From a checkpoint of a small mixture-of-experts model trained on Wikipedia: 2 empty slots to pick.
Below are experts of layer 2 (counted from 0) of a mixture-of-experts language model. Rows are named up (a neuron's input weights, with its number) and show model dimensions 0-255. Each number is 200 + 20 x the weight over its row's rms, rounded and kept within 0 to 999.
Before each expert's rows: "gets" lists some tokens that make up at least twice as much of what it gets as of all text. This comes from a sample of Wikipedia text that the model never trained on. Tokens count by the router's weight.

# expert 7
gets: " was", " is", "ed", "ing", " were", "-"
up0,187,222,202,181,222,203,188,196,225,170,212,184,212,199,218,182,195,195,221,190,174,184,173,202,160,205,174,184,225,235,156,219,224,205,189,195,187,230,146,186,210,212,189,205,198,188,194,191,191,175,176,197,193,210,182,196,218,171,229,226,204,167,190,172,205,222,129,197,204,186,172,180,199,193,195,194,199,185,207,211,210,219,195,204,223,186,209,183,211,178,186,200,196,201,211,184,188,196,186,202,208,207,159,206,225,234,213,214,211,236,186,232,173,205,178,201,182,181,224,167,230,216,198,193,201,193,170,210,156,204,192,229,218,160,188,220,207,261,219,212,196,266,185,202,196,170,190,180,194,192,221,201,194,188,207,225,185,199,209,212,185,182,185,211,231,205,209,238,235,205,230,191,225,218,198,190,226,223,157,255,179,198,211,216,198,236,215,220,178,181,196,166,196,203,189,210,240,214,200,186,202,198,205,200,174,196,197,201,221,216,197,194,191,211,157,195,182,201,237,216,207,205,208,190,164,228,179,221,205,220,199,214,182,200,197,207,192,157,193,220,188,206,202,208,161,165,190,215,208,195,187,184,213,209,189,178

# expert 2
gets: ":", "–", "ent", "=", "/", "ol"
up0,185,217,212,214,213,213,196,189,193,200,210,164,180,223,202,187,198,184,204,188,213,207,201,218,188,196,177,182,205,202,182,206,221,194,192,224,215,215,234,211,199,224,193,216,201,177,194,194,177,217,174,206,174,175,200,162,203,203,204,205,209,191,220,163,167,114,198,238,203,205,196,185,171,178,186,215,189,188,199,210,193,165,189,229,250,218,192,226,165,179,207,201,213,208,216,210,183,202,203,206,211,174,173,176,205,193,205,213,190,191,177,222,176,195,202,206,203,132,183,184,149,189,215,201,206,175,230,195,201,191,245,182,197,210,192,167,208,225,170,215,191,165,206,237,175,187,167,193,195,191,206,226,226,210,189,172,198,185,173,185,207,210,242,172,213,211,225,200,213,209,193,179,204,227,221,196,184,232,200,182,202,183,210,186,227,210,200,203,218,195,203,216,190,219,188,199,195,202,194,167,223,193,200,204,184,239,197,174,215,211,193,180,233,176,220,235,262,221,220,184,222,190,201,224,184,173,212,222,203,169,194,190,168,215,232,204,180,214,163,187,219,200,183,225,213,194,208,173,181,199,211,229,239,197,184,218

# expert 4
gets: " \"", "t", "id", " and", "et", "'"
up0,163,215,223,175,205,220,248,195,205,213,203,195,174,190,208,204,208,171,206,199,222,188,206,198,232,187,211,191,219,179,203,194,197,175,195,200,222,196,179,217,159,178,217,161,204,189,203,186,174,202,225,169,214,223,182,202,177,191,193,204,213,232,200,216,177,171,179,217,237,189,234,185,188,213,213,201,180,198,169,197,176,215,172,208,185,233,206,181,226,264,224,218,181,198,182,217,173,186,227,210,213,175,199,218,203,182,165,202,185,171,155,178,203,175,186,181,204,211,199,204,195,166,175,191,218,257,190,183,197,196,208,198,207,188,216,180,211,173,247,203,202,202,221,193,183,224,209,215,169,171,181,200,205,224,166,227,199,156,201,183,193,194,217,179,191,213,234,183,191,187,169,192,179,211,224,217,183,227,213,227,214,154,206,193,205,174,214,207,204,201,164,196,212,196,203,175,202,190,195,215,217,188,170,180,222,217,197,177,171,202,209,224,201,237,202,194,175,214,208,196,201,213,185,198,227,210,196,178,181,207,213,213,211,223,177,206,200,234,228,153,210,224,221,211,198,174,162,193,217,148,188,188,200,233,211,221

# expert 15
gets: "\n", ".", ").", ".\"", "\".", "===="
up18,214,155,195,226,187,195,203,209,140,191,158,225,172,195,202,219,196,194,203,242,234,186,190,175,205,185,169,206,204,198,219,185,213,169,204,205,188,177,238,225,222,245,211,182,194,169,178,190,226,233,212,214,234,236,250,195,207,209,164,189,182,224,221,183,199,194,203,238,191,165,213,185,218,177,188,201,200,220,209,178,170,212,185,200,188,231,196,227,175,206,208,208,182,199,192,169,200,191,155,234,217,184,204,215,160,193,203,191,169,205,202,188,233,203,180,182,188,195,229,212,204,185,198,216,201,194,186,229,158,234,198,174,213,184,197,218,196,237,204,213,185,225,189,183,199,244,186,191,233,186,214,190,191,164,180,228,209,188,190,235,226,191,213,216,195,204,176,204,193,207,186,194,203,178,199,215,195,215,213,185,202,210,220,204,222,229,214,195,211,175,232,182,230,208,171,156,181,204,236,209,187,200,173,204,184,166,169,200,224,203,239,190,209,182,213,178,218,207,178,186,189,198,192,213,187,202,205,187,214,193,196,203,198,201,187,249,221,213,226,198,184,201,199,209,211,186,197,191,205,207,206,206,235,213,205,253

# expert 14
gets: "|", " to", "in", "at", "a", "am"
up0,228,189,179,183,194,196,227,197,184,160,217,192,172,190,175,149,175,193,225,197,195,171,220,196,189,145,184,207,206,217,184,219,226,204,194,207,192,246,201,208,179,185,204,203,186,217,165,210,191,190,174,222,199,206,242,211,198,217,228,216,201,219,168,225,244,195,178,175,194,232,190,162,193,196,206,221,196,146,209,164,192,216,181,249,208,199,197,201,194,175,182,217,210,208,197,189,236,219,173,180,207,226,190,192,219,195,204,197,167,168,174,240,214,198,193,199,200,208,204,201,180,206,196,224,219,207,216,218,180,230,164,186,199,222,182,172,232,193,227,186,186,194,223,200,208,204,210,203,194,190,236,210,194,193,216,247,167,234,211,205,195,176,207,227,189,233,193,202,190,220,221,194,177,180,189,204,234,209,164,207,159,193,190,184,169,193,199,222,160,187,182,210,203,202,177,171,222,190,189,197,192,181,209,219,189,238,222,222,195,232,189,224,194,225,186,232,182,199,213,199,178,186,202,178,185,158,184,169,209,185,217,188,153,199,212,204,205,210,198,172,183,208,198,196,188,175,199,201,207,206,207,167,199,236,206,200

# expert 9
gets: "\n", "0", " (", "9", "===", "=="
up18,241,201,206,209,206,196,190,193,213,165,209,201,227,205,232,238,223,197,167,234,183,201,189,189,211,214,224,161,218,195,191,163,197,250,229,212,174,186,182,178,223,237,237,209,203,258,190,181,206,223,188,180,181,178,205,175,185,174,207,187,192,207,187,208,192,203,196,197,193,194,203,202,204,208,184,201,220,171,201,216,216,199,209,178,217,209,207,192,200,203,229,184,216,167,189,177,203,203,170,168,199,183,168,182,211,194,221,193,250,206,180,218,216,180,189,184,205,194,233,185,192,189,224,186,198,212,193,176,208,195,242,222,195,192,171,187,190,218,188,189,196,206,202,241,211,185,205,213,181,217,213,230,217,192,180,179,190,175,195,196,235,208,195,187,173,217,180,252,206,207,200,203,246,216,222,186,206,196,180,215,192,218,172,166,214,197,192,190,200,213,218,188,148,189,201,204,203,214,238,164,219,186,163,167,194,185,229,240,194,182,189,213,152,205,211,168,196,190,234,181,169,191,199,228,177,188,221,180,192,208,204,205,192,197,230,233,213,158,222,199,212,179,177,219,210,168,214,233,198,193,215,210,163,200,207,196

# expert 0
gets: " ", "1", "2", "9", " which", " August"
up0,231,215,179,203,208,200,227,224,224,168,197,164,152,208,229,181,202,203,207,217,181,220,201,198,186,244,230,201,187,199,198,185,211,184,188,191,196,226,223,231,216,190,189,171,216,198,190,208,183,184,213,205,198,199,221,163,194,189,210,181,192,195,218,211,203,174,172,170,210,208,180,192,198,185,209,201,237,179,202,218,206,189,197,167,191,190,221,167,179,190,205,215,186,192,215,191,167,185,178,204,175,195,184,165,189,207,209,151,184,179,173,183,218,239,166,165,175,214,183,197,216,228,206,186,197,232,183,198,191,218,192,200,195,195,192,190,228,221,192,207,232,232,214,197,173,236,200,190,212,175,194,168,216,233,199,229,219,195,218,181,179,225,219,169,155,198,221,241,225,225,207,151,209,215,169,226,220,196,193,202,262,200,202,199,190,202,178,204,191,203,222,228,174,155,203,234,212,180,201,211,206,190,217,185,186,206,165,192,188,236,195,215,166,190,210,221,195,216,226,215,195,176,187,198,194,132,194,213,194,213,194,202,185,198,220,234,181,210,234,183,206,225,208,207,198,171,176,208,183,207,192,207,186,201,190,210

# expert 6
gets: "0", " |", "8", "7", "6", "5"
up18,165,127,215,224,229,205,224,195,211,183,188,232,217,206,227,175,190,224,207,188,211,196,188,181,222,240,193,201,190,196,198,251,191,213,212,253,190,208,183,231,205,189,194,212,197,230,176,221,213,192,197,159,187,168,176,194,202,181,194,204,209,199,169,200,158,216,162,217,167,202,159,165,184,220,203,191,189,205,194,182,200,216,232,225,229,211,184,183,197,187,224,237,216,200,169,176,211,224,205,230,219,169,217,230,184,192,208,183,191,215,189,175,171,232,172,204,169,202,227,214,208,184,199,216,172,207,210,206,202,209,178,158,168,207,207,193,197,177,199,196,161,200,193,197,218,213,201,214,213,211,180,171,225,211,202,180,208,208,160,187,219,179,189,196,229,186,215,208,204,233,214,189,202,219,181,222,203,230,226,204,200,184,221,212,177,195,187,187,190,201,213,188,201,189,188,207,206,156,189,201,204,209,183,249,189,231,204,174,176,205,189,220,187,228,198,208,198,198,208,207,173,220,161,194,233,190,238,220,203,221,188,147,197,209,217,235,194,195,199,200,223,163,181,196,196,197,179,179,203,214,196,200,186,199,201,180

# expert 13
gets: "ing", "ed", " also", " from", "s", "ated"
up0,211,211,201,208,211,202,197,178,205,212,219,201,217,213,190,201,224,222,196,205,214,186,214,163,208,192,194,182,173,195,243,175,169,210,188,191,218,192,210,192,192,220,207,225,182,179,173,216,140,207,241,194,185,212,222,185,201,238,202,204,215,205,210,238,238,234,175,219,206,208,181,202,188,186,177,183,207,194,188,236,214,180,179,206,211,221,216,198,197,185,228,209,187,187,160,189,174,212,186,181,192,177,168,212,160,197,215,158,199,222,194,204,205,210,219,188,215,217,212,164,225,160,201,187,223,219,192,176,242,204,199,227,199,190,226,206,222,188,183,195,226,202,194,243,211,160,175,230,189,197,232,205,167,214,203,169,186,182,160,162,167,183,234,213,190,170,180,207,205,219,213,198,213,185,183,213,201,204,179,197,249,166,187,202,186,211,178,199,196,214,199,187,155,196,228,221,216,212,169,208,200,188,207,202,201,190,208,193,201,224,184,159,214,178,193,157,196,168,206,222,207,201,226,203,207,172,223,242,183,204,220,179,216,154,161,219,203,209,215,206,203,185,198,189,205,194,241,174,209,208,206,208,185,233,212,208

# expert 12
gets: "l", "al", "5", "n", "4", "'"
up0,215,197,205,202,218,189,196,222,201,170,205,189,197,204,212,186,170,174,223,221,184,198,177,229,185,190,188,174,209,192,202,194,169,192,194,201,195,186,233,188,211,227,195,166,214,256,205,198,211,231,230,185,234,212,215,206,212,229,232,201,209,217,214,167,217,182,191,203,205,182,158,212,230,180,228,187,210,200,212,195,181,214,181,183,201,175,214,208,228,223,193,217,175,196,177,214,198,154,229,202,198,168,198,216,185,200,222,177,215,194,233,208,218,213,188,171,170,196,214,180,219,199,161,193,221,201,184,197,172,192,241,206,214,192,176,217,210,203,182,215,212,205,225,199,193,207,223,215,209,198,190,205,142,237,182,172,205,217,197,205,204,186,188,184,193,231,201,178,224,181,214,222,196,210,199,203,183,202,225,226,212,193,162,202,225,160,185,175,174,201,194,186,218,193,146,213,199,152,139,204,197,199,205,205,180,177,187,212,220,133,205,215,166,233,227,193,209,202,207,208,223,185,189,224,203,219,204,214,195,221,213,210,188,185,174,229,191,179,185,213,170,200,183,191,190,172,212,249,176,214,206,216,158,208,190,213

# expert 3
gets: "c", "b", "p", "m", "S", "C"
up0,205,234,177,173,204,223,213,229,199,212,172,194,190,196,195,177,194,185,199,224,208,192,189,190,198,172,218,182,166,241,210,243,235,216,223,188,207,222,184,192,189,167,196,215,194,225,229,204,208,206,172,230,191,183,220,176,193,213,201,174,168,162,186,231,222,225,158,174,202,180,211,171,201,187,183,214,197,212,221,162,215,175,221,213,196,198,169,192,148,182,224,223,214,246,210,207,214,212,182,194,182,181,209,172,212,222,216,179,224,181,175,212,238,197,192,186,173,155,230,163,185,214,184,185,245,185,206,217,229,196,206,203,208,189,216,190,202,181,187,204,182,223,245,246,201,210,209,215,242,203,244,206,216,198,212,186,172,210,204,198,198,169,174,203,189,174,174,228,211,202,182,206,170,190,225,183,222,203,211,214,190,203,198,197,209,212,185,210,184,204,205,212,210,188,207,205,218,205,204,188,199,200,246,202,215,223,216,230,166,194,204,215,201,172,205,187,179,194,221,223,164,193,193,218,176,167,206,225,192,215,197,216,199,235,200,196,208,176,186,216,236,169,216,195,196,183,202,187,219,187,233,170,195,218,206,167

# expert 1
gets: " that", ",", "or", "le", "o", "er"
up0,187,190,231,202,191,212,213,176,213,210,178,212,189,222,167,169,214,189,184,177,195,203,189,193,201,181,172,182,183,222,196,199,211,220,177,173,188,188,211,213,200,196,203,194,169,180,205,208,208,200,211,231,257,209,197,180,202,232,193,187,208,181,231,178,216,181,191,202,214,209,185,170,170,199,178,238,187,245,206,213,187,199,197,222,162,247,166,168,203,234,209,194,243,224,179,238,141,213,193,174,197,203,165,180,220,223,208,200,208,193,179,194,204,207,219,185,210,163,191,211,197,189,212,202,227,212,197,220,180,214,196,215,178,192,198,199,194,176,188,218,194,231,220,200,201,222,192,206,193,226,216,206,216,212,189,222,212,210,201,179,208,218,206,164,196,208,195,164,219,225,207,169,179,200,199,220,220,183,201,214,159,193,209,224,201,244,238,242,189,183,209,219,211,177,168,151,169,192,223,205,197,227,194,218,213,202,218,192,193,224,224,174,175,177,183,205,219,203,208,179,181,200,194,224,194,221,193,217,162,190,214,216,192,185,208,204,218,157,189,191,177,191,203,187,224,172,168,175,239,154,244,212,197,183,210,200